{"num_hidden_layers": 11, "hidden_size": 192, "balance_bias": false, "router_z_loss": 0.001}
Below are experts of layer 8 (counted from 0) of a mixture-of-experts language model. Rows are named router (the router's row for the expert), gate (a neuron's input weights, with its number), up (a neuron's input weights, with its number) and show model dimensions 0-191. Each number is 128 + 32 x the weight over its row's rms, rounded and kept within 0 to 255.
After each expert's rows: "gets" lists some tokens that make up at least twice as much of what it gets as of all text; "mostly gets" lists some tokens that are sent to it at least half of the time. This comes from a sample of Wikipedia text that the model never trained on. Tokens count by the router's weight.

# expert 39
router [ 85 108 113 117  76 159  96 178  92 104  61 143  83 149  91 149 157  84 165 154  96  95 107 108  92  93 157 106  93 156 161 140 173 120 157  83  92 152  89 107  89 153 173 153  90  92  83 148 107 167 166 101 116 150 162 161 161  92 154 100 101  91  98 155 101 156 105 156  85 145 103 136 149 101  87 167 178 118 162 171 154 105 165 168 105  97 101 144 166 109 171  92  96 149  98 152  97 174  96 166 102  87 156 127  99 164  86 115 100 151 156 152 162  98 170 155 153  95 113 103 164 158 112 179 155  97  89 153 180  92  98 162 103 161 145 179  88 151 167  99  88 162 120 145  87  99 156 155 169 106  97 101  93 163 160  94 166 169 148 169 154 160 169 161 158 173  93  94 170 143 167 146 107 126 108 102  97 110  89 163 161  98 151 178 117 110  94 107  98  94  97 108]
gate0 [101 145  99 148 119 141 131 138 126 170  76 107 171 152 152 102  97 150 108 110 126 118 179 124 119 142  80 116 101 151 140 136  65 172 118 148 118 131 151 134 152 134 115 127 139 183 158 127  91 131  89  77 150  96 171 178 113 118 112 100  72 153 100 109 149 129 147  90 157  89 101 231 193 119 133 127 107 108  85  99 255  84 165 135 124 162 114 198 144 137 113 131  58 103  68 109 126 144 136 144 148 128  73 108 148  89 111  96 127 123 198 119 150 152 136 114 156 103  97 141 111 154  98 118 118 115 137  90 117  94 141 101 143 176 137 157  91 156 114 105 130  79 147 138 147 137 172 106 106 207  78 172 101 128 143 141 123  88 161 123 111 175 143 116 131 112 118 117 152 122 125 161 141 128 122 163  84 145 199  92 120 198 176 144 166 127  57  59 106 148  80 106]
up0 [ 84 133  68 125 126 154 119 131 110 178 131 108 140 173 142 135  87 173 110 121 117 121 173 102 124 136 114 152 113 163 130 151  42 174 145 162 115 129 154  89 142 153 119 136 118 156 140 105 132 138 122  98 160 123 174 188  86 112  93  86  90 127  89  85 126 140 147 134 156 123 109 236 193 103 128 134 147  93 140 120 211  84 184  92 141 135  93 190 166 149 126 149  91 115  77 114 137 144 146 152 133 142 103 132 123  94 120 110  98 139 204 111 138 152 144 114 147  87  85 116 128 174 106 100 123 118 132  57 101 108 108 104 156 214 169 160  82 165  94 115 124  80 126 145 129 129 153 135 127 176  41 177  83 127 103 139 137 115 138 112 142 163 167 145 112 114 106 115 156  99 113 148 144 114 101 154 103 141 168 104 119 196 163 107 159 117  38  42 119 129 126 139]
gets: " the", "\n", "-", " a", " in", " and"
mostly gets: " company", " companies", "==Biography==", " troops", " company,", " foreign"

# expert 0
router [ 97 123  95 120  81 152  98 179 120  18  87 174  93 152  71 162 135  97 122 159  85 122 110  66 136 110 155 126 113 152 201 162 134 105 174 106 126 210 108 114 103 163 159 140  78 114 116 135  78 146 163 132  97 146 184 141 169  99 172  96  69  86  87 119 137 153 112 124 133 176 109 158 182 101  83 168 140  67 146 146 138  52 129 148 120 121 130 128 147 117 133  89 109 164  70 159  41 151 119 195  89 127 156 168  90 159  84 113 100 157 117 128 134 112 147 148 197 124 127  97 142 146 127 156 126 134  94 150 140 113 100 184 115 175 158 162 114 130 132 126 106 140 132 162 123 129 141 132 159  89  98 112  76 169 139 114 157 180 134 158 155 136 147 178 137 120 108 125 139 155 163 126 120  93  55 100  84 105 117 130 166  85 135 152 140 111 104 102 122  96 126  86]
gate0 [ 65 157 143 141 127 108  97 158 135 152 167  65 109  55 117  84 135 128 161 114 144 147 149  76 120 170 140 144 161 148  99 151 102  93 116 122 132  93 170 111 104 164 119 153 190 117 135  35 156 138 160 147 137 127  96 129 117 113  79 167 122 141 141 162 147 148 109 113 114  78 110  64 151 162 161 103  97 167  75 115  96  87 106 136  91 140 135 193 128 102 126 207 147 115 146 160 124  92 148 136 141 133 155 139 170 103 182 105 165 169 111 132 126 126  97 146 103 118 111 112 119 122 157 142 138 114 149  91 163 141 150 144 134  85 148 128 108 126 146 122 143 107 101 127  72 162 161 140 144 198 172  61 185  76 111  21  70  54 101 125 141 107 130  85 137 157 115 114 124  90 191 158  96 165 139 133 106 130 138 133 102 140 129  37 133 129  77 172 145 138 192 135]
up0 [ 81 130 132 149 106 126 143 156 127 161 108 106 147  37  88 152 126 161 169 132 143 179 137  88 107 171 123 147 127 143 100 120 155 146 128 108 147  98 162 118 120 113 106 162 165 118 123  52 196 135 186 143 131 131 124 130  76 123 102 146 100 172 136 204 131 165  60  73 126 140 130 126 163 147 143  93  99 172 105 128 108 109 107  87  37 170 143 133 177 121 104 150  84 158  92  77 132  69 153 119 136 157 149 125 184  75 163 157 138 131  72 153 127 136 120 123 118 101 160 115 137 121 157 180 160 117 116 105 116 106 174 149 175  99 103 105 168  90 148 107 147 138 150 131  77 159  94 162 126 136 230  43 211 143  78  97  95 110 129 145 121  72 121 141 137 137 124 109 139 115 158 166 134 132  94 149  79 151  95 112 125  87 119  59 122 160 121 163 142  99 141 138]
gets: "ing", "ed", " made", " up", " won", " took"
mostly gets: " made", " won", " took", " began", " moved", " went"

# expert 69
router [ 77 110 124 126  74 159  95 182  92 103  66 142  85 148  86 160 159  87 167 161  95  90 110 112  93 100 158 112  95 162 162 132 167 117 160  89  90 158  90 101  96 156 173 149  84  87  82 143 105 168 164  97 118 157 164 160 162  93 156  99 110  85 100 160 104 160  94 160  89 147 102 136 149 114  92 167 175 122 166 175 150 108 166 166 109  96  98 138 167 107 166  89  98 148  97 154  98 167  91 163 101  89 155 129 101 158  86 113  96 156 147 149 163  99 166 153 150  97 109 105 164 160 100 182 157  97  91 153 175  92  93 160 106 156 148 175  94 156 171  95  88 163 115 145  84 104 154 153 168 107  99 101  93 163 156  95 166 170 147 170 157 152 163 164 161 177  90  96 169 155 171 150 108 119 108  97  97 106  87 162 165  98 151 178 124 111  93 104  99 101 109 112]
gate0 [109 122  77 124 129 150 142 174  59 143 114 114  79 109  98 125 159 127 133 109 121 120 131 127  44 118 137  88  96 140 150 127 158 132 157 152  73 135  86 131 147 192 162 207 147 134  99 135  67 109 137 121  72  98 165 155 112 112 165 151  98 175 170 136 144 162  90 124 160 132 169 138 139 159  87 156 166 105 153 103 184 133 117 191  71  88  81 135 136 103 133 105 104 153 103 127 121  70 102 130  47 100  92 106 143 128  97 125  92  98 161 160 179 133  99 137 133 124 149 105 140 147 135 101 152  98 136 191 121 113  88 133 133 136 169 167  87 196 115  80 126 166 105 172  96  84 175 128 166 125 116  79 120 158 118 157 194 124 145 138 176 158 142 109 139 136  92  92 181 131 190 120  91 110 139  95  90 156 117 129 216  91 121 143 107  62 100  89 125 154 158  84]
up0 [127 102  73 141 130 159 184 178  76 109 128  96  90  82  97 115 166  91 125 100 130 108 142 156  87 129 142  75 121 141 161 173 184 130 159 172  78 118 102  98 141 171 156 183 154 121  72 135  97 125 121 105  74 121 152 166 117 116 156 170 107 159 177 131 135 131  81 155 125 124 172 162 130 151  82 134 170 103 146 146 152 118 157 204  93  72  77 153 137 115 103 114  88 168 101 130 128  94  94 162 111 103  86 126 105 155  69 149  89  93 171 142 190 135 128 150 115 108 139 103 115 150 135 116 145 101 115 176  95 127 114 129  83 146 146 164  80 192 112  86  88 195 113 174 104  86 146  99 165 120  87 124 111 161 124 121 199 123 129 124 178 166 136  95 139 118 108  95 195 131 195 126  93 127  97  99 108 132 119 150 195  94 131 163 137  87 101  37 113 132 142 117]
gets: " the", " of", " |", "|", " to", "The"
mostly gets: " Binomial", " ancient", " Several", " Many", "Although"

# expert 79
router [ 85 107 122 119  75 159  94 183  91 104  62 142  86 145  90 161 163  83 159 160  97  87 101 107  93  96 156  99  93 157 159 136 167 108 160  84  91 156  93 106  87 152 175 150  91  90  77 145 110 166 160 103 118 153 162 160 164  88 159 100 102  93  98 159 103 156 106 160  89 146 115 136 143 110  89 166 179 121 169 171 149 106 161 166 112  95  97 132 168 112 171  92  95 149  97 149  98 174  92 164 107  87 153 130 102 159  81 111  95 148 153 151 161  99 165 153 151  98 116 108 166 158 100 179 155  94  91 152 182  99  95 170  98 163 144 177  88 151 168 101  90 163 123 146  91 104 162 157 166 101 107  99  90 163 160  97 164 167 145 168 160 150 168 162 160 169  89  95 177 150 172 146 108 122 108  99  98 106  88 163 158  96 151 182 112 110  92 109  96 103 102 114]
gate0 [ 80 135  72 135 101 160 154 148  84 104 128 142  73 164 107 126  91  59 171 114  98 144 151 108 116 145 149 151  93 141 178 198 123 113 122  59 112 161  70 117 113 148 142 139  89  69 114 129  91 212 172 120  60 169 117 149 192 122 170 110 100 142  92 133 107 162 111 190  87 141 124 167  97  87  56 145 133  80 142 108 157  81 195  98 104  95 105 146 127  99 122  62  43 139 110 107 135 149  96 224 146 121 151 134 127 115 100 127 159 134 119 147 125 113 162 139 122 129 104  84 146 170  70 148 163 133 126 165 142 152 106 133 158 138 145 158 147 114 158 113 101 151 128 138 140 119 166 160 158  81 139  96 155 132 155 137 174 168 152 129 165 123 117 159 151 154 146 102 176 134 156 132  63  94  78 131 160  88 101 111 142 179  96 109 122 138 144 117  81 147  91 116]
up0 [ 91 108  85 163  94 165 161 169  97 115 107 141  76 177 134 159 100 100 183 134 140 135 103 101 149 140 151 114 119 165 183 206 178  90 161  86 100 185  97 160 109 143 110 183  93 118 108 123 113 183 167  88  89 134 123 122 174 119 166 137 143 172 111 169 119 110 134 172  74 138 117 129 135  73 101 127 148  95 143 128 119  75 190  86 111  87 110 140  75 130 192 102  78 154  96 175 123 178 143 186 136 131 159 134 129 144 108 149 103 151 106 148 112 142 122 115 174 122  81  88 150 204  93 146 158 102 135 148 121 145 100 154 134 125 126  96 189 199 169 118  92  59 137 171  94 132 191 143 157 105 113 107 117 150 118 110 161 155 199 156 127 146 100 149 165 134 132 104 143 177 129 139  62 103  84  93 121  84  91 108 131 150  93 159 116 134 131  78  95 148  98 129]
gets: "\n", " the", ".", " =", " The", "\n "
mostly gets: " also==", " film.", " =", " listing==", " Kum", " well."

# expert 2
router [118 125 119 134  66 160 151 152 116  76 109 192 116 145 102 169 136 125 139 123  64 116 125  77 103 128 216 136  92 156 128 156 114 107 163 124 104 153 126  97 113 141 161 145  98 111  90 164  94 152 190  84 116 114 194 157 180 125 121 118 145 128  88 153  83 131  91 147  90 130 118 152 149  94  84 162 179 105 137 117 134  77 170 168 106 135  97 128 136  98 174 107 124 158  67 146 109 131 126 183 138  87 174 140  88 149  95 111 132 127 141 126 170  65 139 190 170  82  89 126 152 136 101 168 185  95 123 164 112  97  98 158  63 137 134 131 100 117 121  91 116 170  83 186 101 127 161 136 166 105  94 123  63 143 181 116 133 168 148 148 123 137 139 188 170 141 135 104 166 176 117 171  61 127 122  76  91 120 102 149 152  62 165 176 133 112  68 116 100 141  82 137]
gate1 [147 141 156 139 133 123 106  92 141 126 131 142 165  95 124  72 104  76 176 111 192  91  58  41 126 173 152  65 143  93 104  88 158 152 129 122 139 126 146 132 113 117 145 114 115 132  92 128 113  80 127 150 130 158 132 134 108 128  82 135 179 136 125 160 144 111 130 120 130 130 139 187 141  93 169 117 119 178  82 142  99 156 153 143 196 129 168 172 115 142 101 160 131  84 119 169 100 114 116 100 129 152 148 123  83  90 116  92 153 116 131 112 141 157 119 131 148  88 181 167 132 118  77  34 127 121 127 157  83 215 151 104 130 137 133 129 154 255 109 138 140 100 120 118 123 145 106 121 163 122  97 117 140 112  98 129 122  86 202  71 113 123 150 203 107  75 121 173 108 112 187 166  98 139 105 199 124 116 137 131 126 159 122 128 110 177 113  85 180 152 110 116]
up1 [129 149 166 134 130 121 109 123 127 142 170 115  77 109 138  60  79  90 155 122 153 116  97  80 176 172 204 173 130 126 146 108 156 101 157 105 125 122 134 109  82 127 105  80 136 117 168 145 126  72 138 124 130 141  81 142 141  95  95 125 170 111 126 145 179 150 137  68 118 154  91 157 181 123 194 119 115 166  81 146 154 108 122 153 159 136 193 134 136  96 145 144 122 118 117 113 115 131 135 135 170 117 168  96 111  91 178 123 156 149 180 112 124 100 159 162  90 119 172 156 111 115 114  87  67  77 106  61 108 153 148  98 140 141 110 115 226 226 145 157 144 110 110 141 130 124  94 123 146 129  78 149 111 155  60 141 122 108 199 107 115  83 141 200 121 127 116 138 158 108 173 129 104 106 115 164 167  96 167 107 117 196 138 126  65 138  96  90 150 182  71  99]
gets: " more", " all", " most", " of", " two", " one"
mostly gets: " more", " all", " some", " two", " many", " most"

# expert 14
router [ 94  89  91 116  66 255 112 158 121  79 102 149  94 131  77 138 149 118 181 131 118 131 122 115  90  92 141 150  89 165 130 118 132 127 156 123  96 141 129  89 121 173 121 143 125  97  70 172 107 141 177 124  99 170 164 146 127 120 132  95  88 119  86 132 109 136 108 151  70 152 120 153 141  92 142 146 147  93 134 150 133 115 197 149 101  99  88 187 179 117 152  60  88 125  85 176  99 152 112 162 111  92 137 164  84 154 139 103  95 140 175 134 176 120 188 134 190 121  71  89 145 161  81 200 179  84 103 133 119  86  89 168  98 159 172 147 100 136 165  95 118 169 140 167 136  85 165 155 148 116  82  91  96 173 145 104 149 133 167 182 134 159 143 144 179 172 109  92 137 135 142 149 107 119  73 112 117  87 121 143 133 124 134 133 165  89 108 114 116  94 108 123]
gate0 [132 114 166 137 150 104 135  88 118 124 153 120 127 148 140 149 105 158 118  80 151 136 153 128 154 133 159 162 157 159 146 116 174 116 174 149 155  66  91 110 132 103 161  73 130 162 120 184 130 129 131  83 109 183 103 141 135 106  96 126 138 181 132  46  98 125 124 123 143 137 126  82 113  65 103 150 109  63 122 135 144 162  94  86  86 146 216  80 138 162  96 162 110 108 127 195 140 155 130 122  91 139 101 177  96  29 124 120 151 110 143 120  74 140  91 146 120 142 110 234 138 147 149  92 161 135 146  70 144  79 104 163 195 114 177 122 122 119 174 166 147 114 140 162 138 118 131 149 117 138 134 142 128  80 137 186 160 145 169  59 136  90 132 162 123 140 131 110  93  79 108 126 146 111 131  91 106  48 158  67 160 150 108 106  84 165 141 118 133 115 141 195]
up0 [145 103 143 119 146 111 121 120 137 130 132 140 118 146 147 130 131 116 110  91 131 112 113 183 180 132 154 139 166 176 168 106 157 114 199  72 135  64  82 111 142 115 145  83 140 160 136 128 133 139 125 106  70 150  79 157 154  79 108 137 191 187 163 104  74 110 117  78 102 112 178 102  96  58 114 172  84  80 133 168  72 123 151  81 139 137 160 100 101 147 101 148  96 141 123 172 149 181 113  76 128 122 143 157 125  53 121 103 152  63 131 152 103 125 105 184 129 133 123 187 121 145 108 152 184 116 134  81 135 133 134  98 169 121 229 110 122 147 161 163 117 130 154 163 142  83 161 181  96 130 150 139 182  73 122 138 152 196 149  94 121 133 118 161  93 122 137 104  95 140 140 115  82  93 108  95 106 102 171  90 203 123 118 145  61 144 150 136 100 152 159 171]
gets: " and", ",", "s,", "e,", " or", " &"
mostly gets: " and", " &", "ian,", " and,", "ist,", "ics,"

# expert 67
router [134 113 133  73  96 204  89 147 116  74  77 121 118 107 107 150 159 103 145 144 119 118 111  63  83 114 165 135 105 171 197 116 163 142 171 110  77 176  89  63 137 141 146 137  79  81 109 133 124 145 166  93 113 160 157 181 137  86 137  97 105 101  62  93  89 152 104 132 136 141  83 132 162  93  69 143 171 119 137 182 132  86 132 144  98 118  84 124 170 149 151 116 127 182 125 126  82 178 104 176 112 112 150 139 121 137 107 120 135 158 154 135 139  90 139 137 177 114 135  79 146 193 117 160 175  76  99 155 141  91 125 143 105 183 180 144 116 133 159  84  34 142 117 150  84 100 127 137 144 106 143 129  98 146 169 115 174 198 159 158 176 133 127 155 130 175 129  96 177 149 157 117 118 137  81 118  79 113 102 134 181  89 140 150 138 125  49 106 125 126 119 153]
gate0 [109 139 141  79 150 171 168 203 106 158 142 126 120 207 131 164  98  82 137 175 150 147 116 119  57  98  97 196 102 128 148 156 168 121 116 157 126 147 133 108 129 148 164 150  60  46 120  87 136 153 127 117 127 103 144 139 136 122 157  81  96 123 115 109  91 180  93 151 117 170 104 117 150  94 121 110 177 111 129 104 132 117 175 143 112  98 174 142 180  93 111 114 121 142 165 166 127 105 104 160 123 129 138 144  94 138 100 157 108 153 135 131 219  78 148 181 160  66 138 114 133 109  94 143  90 118 120 131 144 104 106 204 170 128 171 113  86 139 164  59 127 114 121 215  90 135 101 150  92 165 124  82  69 110 112 138 129 134 148 134  98 125 166 173 140 122 138 102  96 161 137 157  84 110  75 115 113 102 101 169 147 109 224 156  99  80 108  96  97 156 107 139]
up0 [144 133 111 124  80 164  86 145 171  63 145 179 102 160  75  81 145 139 170 134  89 159 104 106 180  94 151 141 115 197 128  87 146  97 191 106  71 155  35 167 142 167 135 161 109  58 151  97 122 118 150 112 106 130 142 151 158  99 145 145 117 131 132 109  73 184 138 141  70 149 104 157 187 101 148 146 166  82 166 185 135 117 171 159 107 131 157 102 144 127 169  67 188 193 202 131 108 145 153 129 114 105 209 118 146 141  93 101 127 183 138 123 113 166 150 165 141 110 148 142 159 102  99 144 159 124 134 145 105  99 140  97 113 130 103 138 153 134 137 123 102 208  82 153 128 121 148 162 164 135 120 130 112 113 187  72 152 145 146 105 163 122 125  99 180 147 114 131 178 103 145 177 104 189 128 119 117 112 103 171 117 128 114 146 165 159 111 109 132  89 102  92]
gets: "s", "es", "ers", "ies", "ings", "ations"
mostly gets: "ations", " members", "ities", " students", " men", " areas"

# expert 15
router [117  83 115 144  62 165  96 183 106  95 117 183 133 145 102 116 153 123 179 167  93 117 104 143 118  84 160  93  94 153 156 156 108 130 131 105 111 188  95 116 109 190 133 160  72  96  72 126  86 138 171 119  98 165 126 154 138  98 147 104 143 121  72 140 128 154 105 138  88 150 106 118 169 102 136 149 134 117 167 177 160  83 210 146 137 113 100 178 146  82 145  57  79 117  84 159  77 174 124 116 113 102 169 178 130 162 126  79  92 148 161 138 164 109 143 165 133 107  76  80 129 169  75 180 157  76  84 137 105 125 106 145 118 166 183 139 130 125 129 122 105 143  97 157 111 116 161 180 168  95 114  92  92 159 134 131 137 143 148 182 155 170 143 145 224 160  96 130 146 153 132 139 110 124  67 117 104  73 121 163 114 114 159 156 143 102  97 101 112 123  67 161]
gate0 [163  81  92 134 141 153  95 167 118 149 146  49 116 207 142  80 152  95 137  49 161 110 152 131  99 164 100 173 138 159 179  94 136  92  93 149 135 177  82 157 140  81 117  79 112 138 145 141 118 102 108 158 151 150 152 107 142 154 117 161  90 147 191 105 138 135 101  86 157 109 177 116 145 137 127 133 151 148 148 124 146  93 116 199 171  95  50 135 103 115 106 150 151 127 153  91 113 163 134 119 129 116  69 139 131 146 111  78 116 178  92 159  90 154 109 200  96 122 167 135 125 161 107 126 133 179 110 113  89 103 112 113 128 120 130  91 142  62  49 141 114 138 135  99  97 170 143  79 170 123 133 183 153  93 110 131 109 185 172 182  85 103 163 136 158  95 138 157 156 126 105 158 172  93 148 102 152 152  72  80 140 155 102 104 117 126 160 126 164 178  70 177]
up0 [160  72 139 122 159 155 108 149 120 151 166  93 102 157 112 112 177 115 115 117 165 101 160 103 109 170 122 209 134 132 171 100 160 126 107 131  93 150  79 188 132  85 142 123 104 169 108 147 115  97  97 170 186 164 160 110 101 161 108 151  89 111 171  72 141 102  79  85 193 119 137 115 140 137 119 154 161 131 138 147 129 122 123 183 181 108  66 107 117 104 137 197 158 124 123  99 135 145 141 114 119 101  69 113 129 124 107 115 106 210  99 133  82 141 127 174 129 109 151 106 116 118 137 154 138 162  63 139  92 145 138 130  99 122  84  84 111  72  91 132 115 131 143  90  81 127 145  78 190 106 144 163 157  75 135 116 107 177 183 171  99 112 115 155 157 100 140 152 176 120 121 182 183 113 156 110 139 145  36  70 153 167  96 107 123 132 155 119 174 181  57 143]
gets: " in", ",", " of", "a,", ":", " |"
mostly gets: " County,", " Country:", " Location:", " Animalia", " Education:", " (DST):"

# expert 11
router [ 93  95 120 117 102 163 108 146 100  33  85 194  85 124 104 126 167 110 138 147  41 113  83 106  88 113 224 148 126 151 150 166 140 115 124 104  73 162 116  95 139 146 197 140 112 132  86 162 110 128 176 130  96 143 193 174 186 117 150  96  77  94  89 115  89 169 103 157  73 176 102 148 163 119  95 200 145 118 119 149 158 106 163 169 102 134 111 146 140 104 151 117 121 156 118 125  95 140 100 168 140 112 158 166  78 180  61 128 113 126 138 156 170 119 145 156 180  93  99 106 165 127 111 186 124  95 120 133 120  75 120 171  77 137 144 159 109 119 130 125 118 147 109 139 113 114 132 138 143  96 120 127  57 166 149  90 124 129 137 134 139 179 143 189 184 137 112 123 153 130 128 141  83 117 134 102 125 127 106 184 177  69 151 167 155 115  98 106  96 127  90  97]
gate0 [115 118 124 138 127 135  72 146 108 132 182  94  43 159 140 150  94  61 147  94 122 198 171 155 100 117 116 106 136 134 152 135 136 123 117 123 157 154 114  77 120 124 190 122 109 103 142 170 140 170 142 158 171 130 127  99 145 146 111 122  76 125 104 140 171 136  70  51 124  97  60 118 162 190 143 155 123 177 123 103 154 104 123 137 127 132  84 196 126 121 158 118 129 116 148 140 147 158 167 105 128 168 140 123   4 154  94 134 136 159 166 131 104 119 196  95 114 127 109 124 140  81 138 134 139 153 148 102 132 121 140 144  99 137 152 133 139 126 170  98 143 127  59 136 106 112 171 109 168  47 108 117  98 108 200  69 115 154 104 145 121 192 165 104 115 128 112  74 157  70  85 162 170 112 151 125 133 139  93  57 145 148 101 149 121 107 196 124 149 145  79 157]
up0 [109  86  99 170 130 124 172 127 127 182 134  28 137 142 178 159 136 140 130 122  76 188 170 204 102 128 105 121 148 139 142  86 115 136 106 164 156 162 117  61 143 117 157 114 121 116 108 141 120 173 123 162 156  96 109  72 147 151 121  90  64 139 149  91 200 120 127  64  96 135  84 102 128 170 187 114 112 188 130 103 148 153 140  52 109 148  68 158 160 132 152 144 154  99 144 157 173 142 147  74 118 170 154 125  80 147 109 133 100 116  83 105 110 145 179  65 123 122 177 102 124 105 108 124 129 159 136 114  84 120 149 158  88 117 186 138 156 129 174  77 149 121 125 116  83 158 141  66 130 107 112 114 131 103 153  76 112 121 104 141 127 143 165  69 107 118 112 115 148 109 115 215 116 122 151 152 153 152  99  68 157  90 113 198 151 130 166 115 126 165  95 142]
gets: " a", " his", " the", "'s", " an", " their"
mostly gets: " his", " their", " its", " her", " a", " an"

# expert 31
router [ 98 109 103 128  53 149  87 217 115  61  90 166  82 152 122 166 184  92 178 157 131 118  91 125  88  91 134 116 102 162 153 152 151 121 178 110 117 148 101 127 105 139 126 170  97 109 110 155 122 156 134 120 109 162 165 129 163 123 131 112 105 113  87 134 118 148 121 131  77 117  97 148 165 129 101 139 192  75 164 159 123 134 167 154 124  88 121 127 151  78 205  65  97 159  88 135 112 136  97 133 124  84 143 134 124 150  90 104 133 173 161 159 154  73 183 189 170  39  86 135 133 166 120 128 173 130  84 162 155  93  76 168  78 171 142 140 135 141 154 101  81 158 140 143 113 117 191 168 145 109  85 125  85 173 149 103 191 148 145 144 174 140 131 155 201 163 123  94 143 153 158 154 129 101 123  80 129 104  86 171 141 129 129 128 109  87  86 105 134 128 107 125]
gate0 [145 114 105 156  89 131 119 164 126 119 109 150 117 104 166 117 130  84 150 139 138 112 125 136 138 195  89 109 157  86 120 177 128 101 109  77 132 110 119 131  56 125 107 124 164  67 146 134 103 124 142 165 116 132 201 116 114 124  96  88 140 116 160 138 172  70 139 134 143 126 157  90 144 140 218 111 142 166 182 135 197 128  88 232 122  98 155 153  99 147 133 167 158 166 155  91 137  91 125  68 152 132 112 112 128 124 150 131 121 126 161 112 114 147  89 174 127 196 179 146 145 128 156 130 125 131  77 178 123  94 178 155 122  70 126 118 113 139 151 119 127  44 157 121 142  75 154 157 147 177  66 182  40 109  83 143 135 141 129 132 131 116 114 125  55 118 125 100  93  63 173 134 160 106 113 169 157 159 137  69 166 141 152 128 104  87 159 157 126 146 172 112]
up0 [150 103 124 132  92 137 124 152 105 147 141 162 111 108 132 110 113 100 103 133 148  80 145 141 144 179 101  91 168  79 122 149 127  91 127 111 134 105 118 120  90 128 115 125 196  49 137 123 109  91 103 140 201 183 135 133  57 139 123  92 115 104 186 136 136 128 110 157 166 127 174 153 117 105 196 123 188 127 138 188 217 142 124 172 118 110 147 142 118 134 130 128 133 143 166  78 148 142 108  89 151 165  79 109 134 131 137  90 101 139 111 105 109 152 146 182 165 199 171 135 137 146 181 116 153 129  99 189 113  89 155 160 123  47 131 120 100 100 179 140 121 123 152 112 143  87 139 134 152 167  96 175  97  83 111 158 146 111 164 146 125  94  89 131  82 125 120  80 110 139 159 186  80  37 117 190 143 173  72  59 171 136 160 139 107 112 104 137 141 111 165  75]
gets: ".", "s.", ").", "es.", "a.", "ed."
mostly gets: "ing.", "y.", "s.", "es.", "er.", "\"."

# expert 52
router [ 97 130  82 131  78 150  97 168 123  47 111 178  95 153  83 147 146  92 110 171  60 111 102  69 134 113 148 128 114 151 181 166 135 120 189 132 125 206  89 140 108 137 156 143 102 100 114 169  79 124 147 115  83 143 178 139 157 121 176  87  83  92  88 126 117 151  94 107 127 177 111 176 205  83 115 138 153  63 179 150 117  91 132 157 104 104 109 127 170 121 146  96 117 153  82 162  33 161 125 144 106 120 181 164  99 136  82 126 101 137 123 144 132 115 131 149 182 114 134  96 141 159 114 157 128 102 101 172 138 105  90 167 101 178 153 165 110 135 123 136 106 149 116 156 131 119 132 128 179  61 127 125  69 158 117 120 188 175 139 182 141 142 159 176 135 135  89 131 158 167 166 128 110  91  74 125  90  96 109 152 159  61 123 163 126  99 108 112 113 123 145 104]
gate0 [119  73 160 121 145 166 123 139 125 118 106 116 168 182  89 177 169 210 176 179 107  90 133 117 160 136 108 136 145  95 136  66  93 171 115 173 133  71 121 179 132 103  78 129 107  98  72 141 130 122  54  98 159 149 100 128 152 131 159 137 149  41 209 119 145  77 127 116 125 127 124 143 119 136  93  80 138 139 176 163 128 164 132 147  79  32  96  97 151 120 127 132 121 120 153 108 213 130 144  93 135 151 131 107 117 111  82 151 110 119 111 104 130 157 128 146 127 111 174 110 143 176  92 141 124 191 107 127 117 119  55 107  26 155 108 115 124 138 147 139  87 207  80 122 106 154 102 170 167 157 133 156 103  98 129 174 139 134  99 151 130  73 114 184 129 119 135 142 111 156 129 146 102 127 181 113 122 140 140 138 122 175 139 166 108 157 115 112  90 101 157 137]
up0 [122 106 114 116 147 128 152 134 142 149 115  85 156  87 125 180 127 115 144 149 100 123 122 126 134 121 139  86 124 155 114  52  86 191 152 122 127  95 131 162 126 155  78 107 129 107 139 143  54 108  58 127  98 160  94 119 117 102 158 125 131  81 141 125 168  81 134 105 165 122 134 177 126 120 153 101 106 151 146 130 109 130 155 145 119 112 115  73 118 129 134 154 114 175 132  83 166 126 138 119 127 161 206 131 115 130  72 178 118 118  91 140 136 127 118  90 122 106 119 185 111 185 107 104 124 121 108  91 116 145 112 147  82 162 144 101 102 130 125 151  96 203 152 148  97 142 146 117 229 162 150 171 150  72 150 221 108 156  91  69 103  73 138 133 112  88 146 168 179 155 176 125 163 130 109 133 106  96 126 110 126 221 129 155  85  51 178  40  86 133 146  89]
gets: "ed", " known", "ated", "ing", " played", " released"
mostly gets: " played", " won", " served", " released", " held", " took"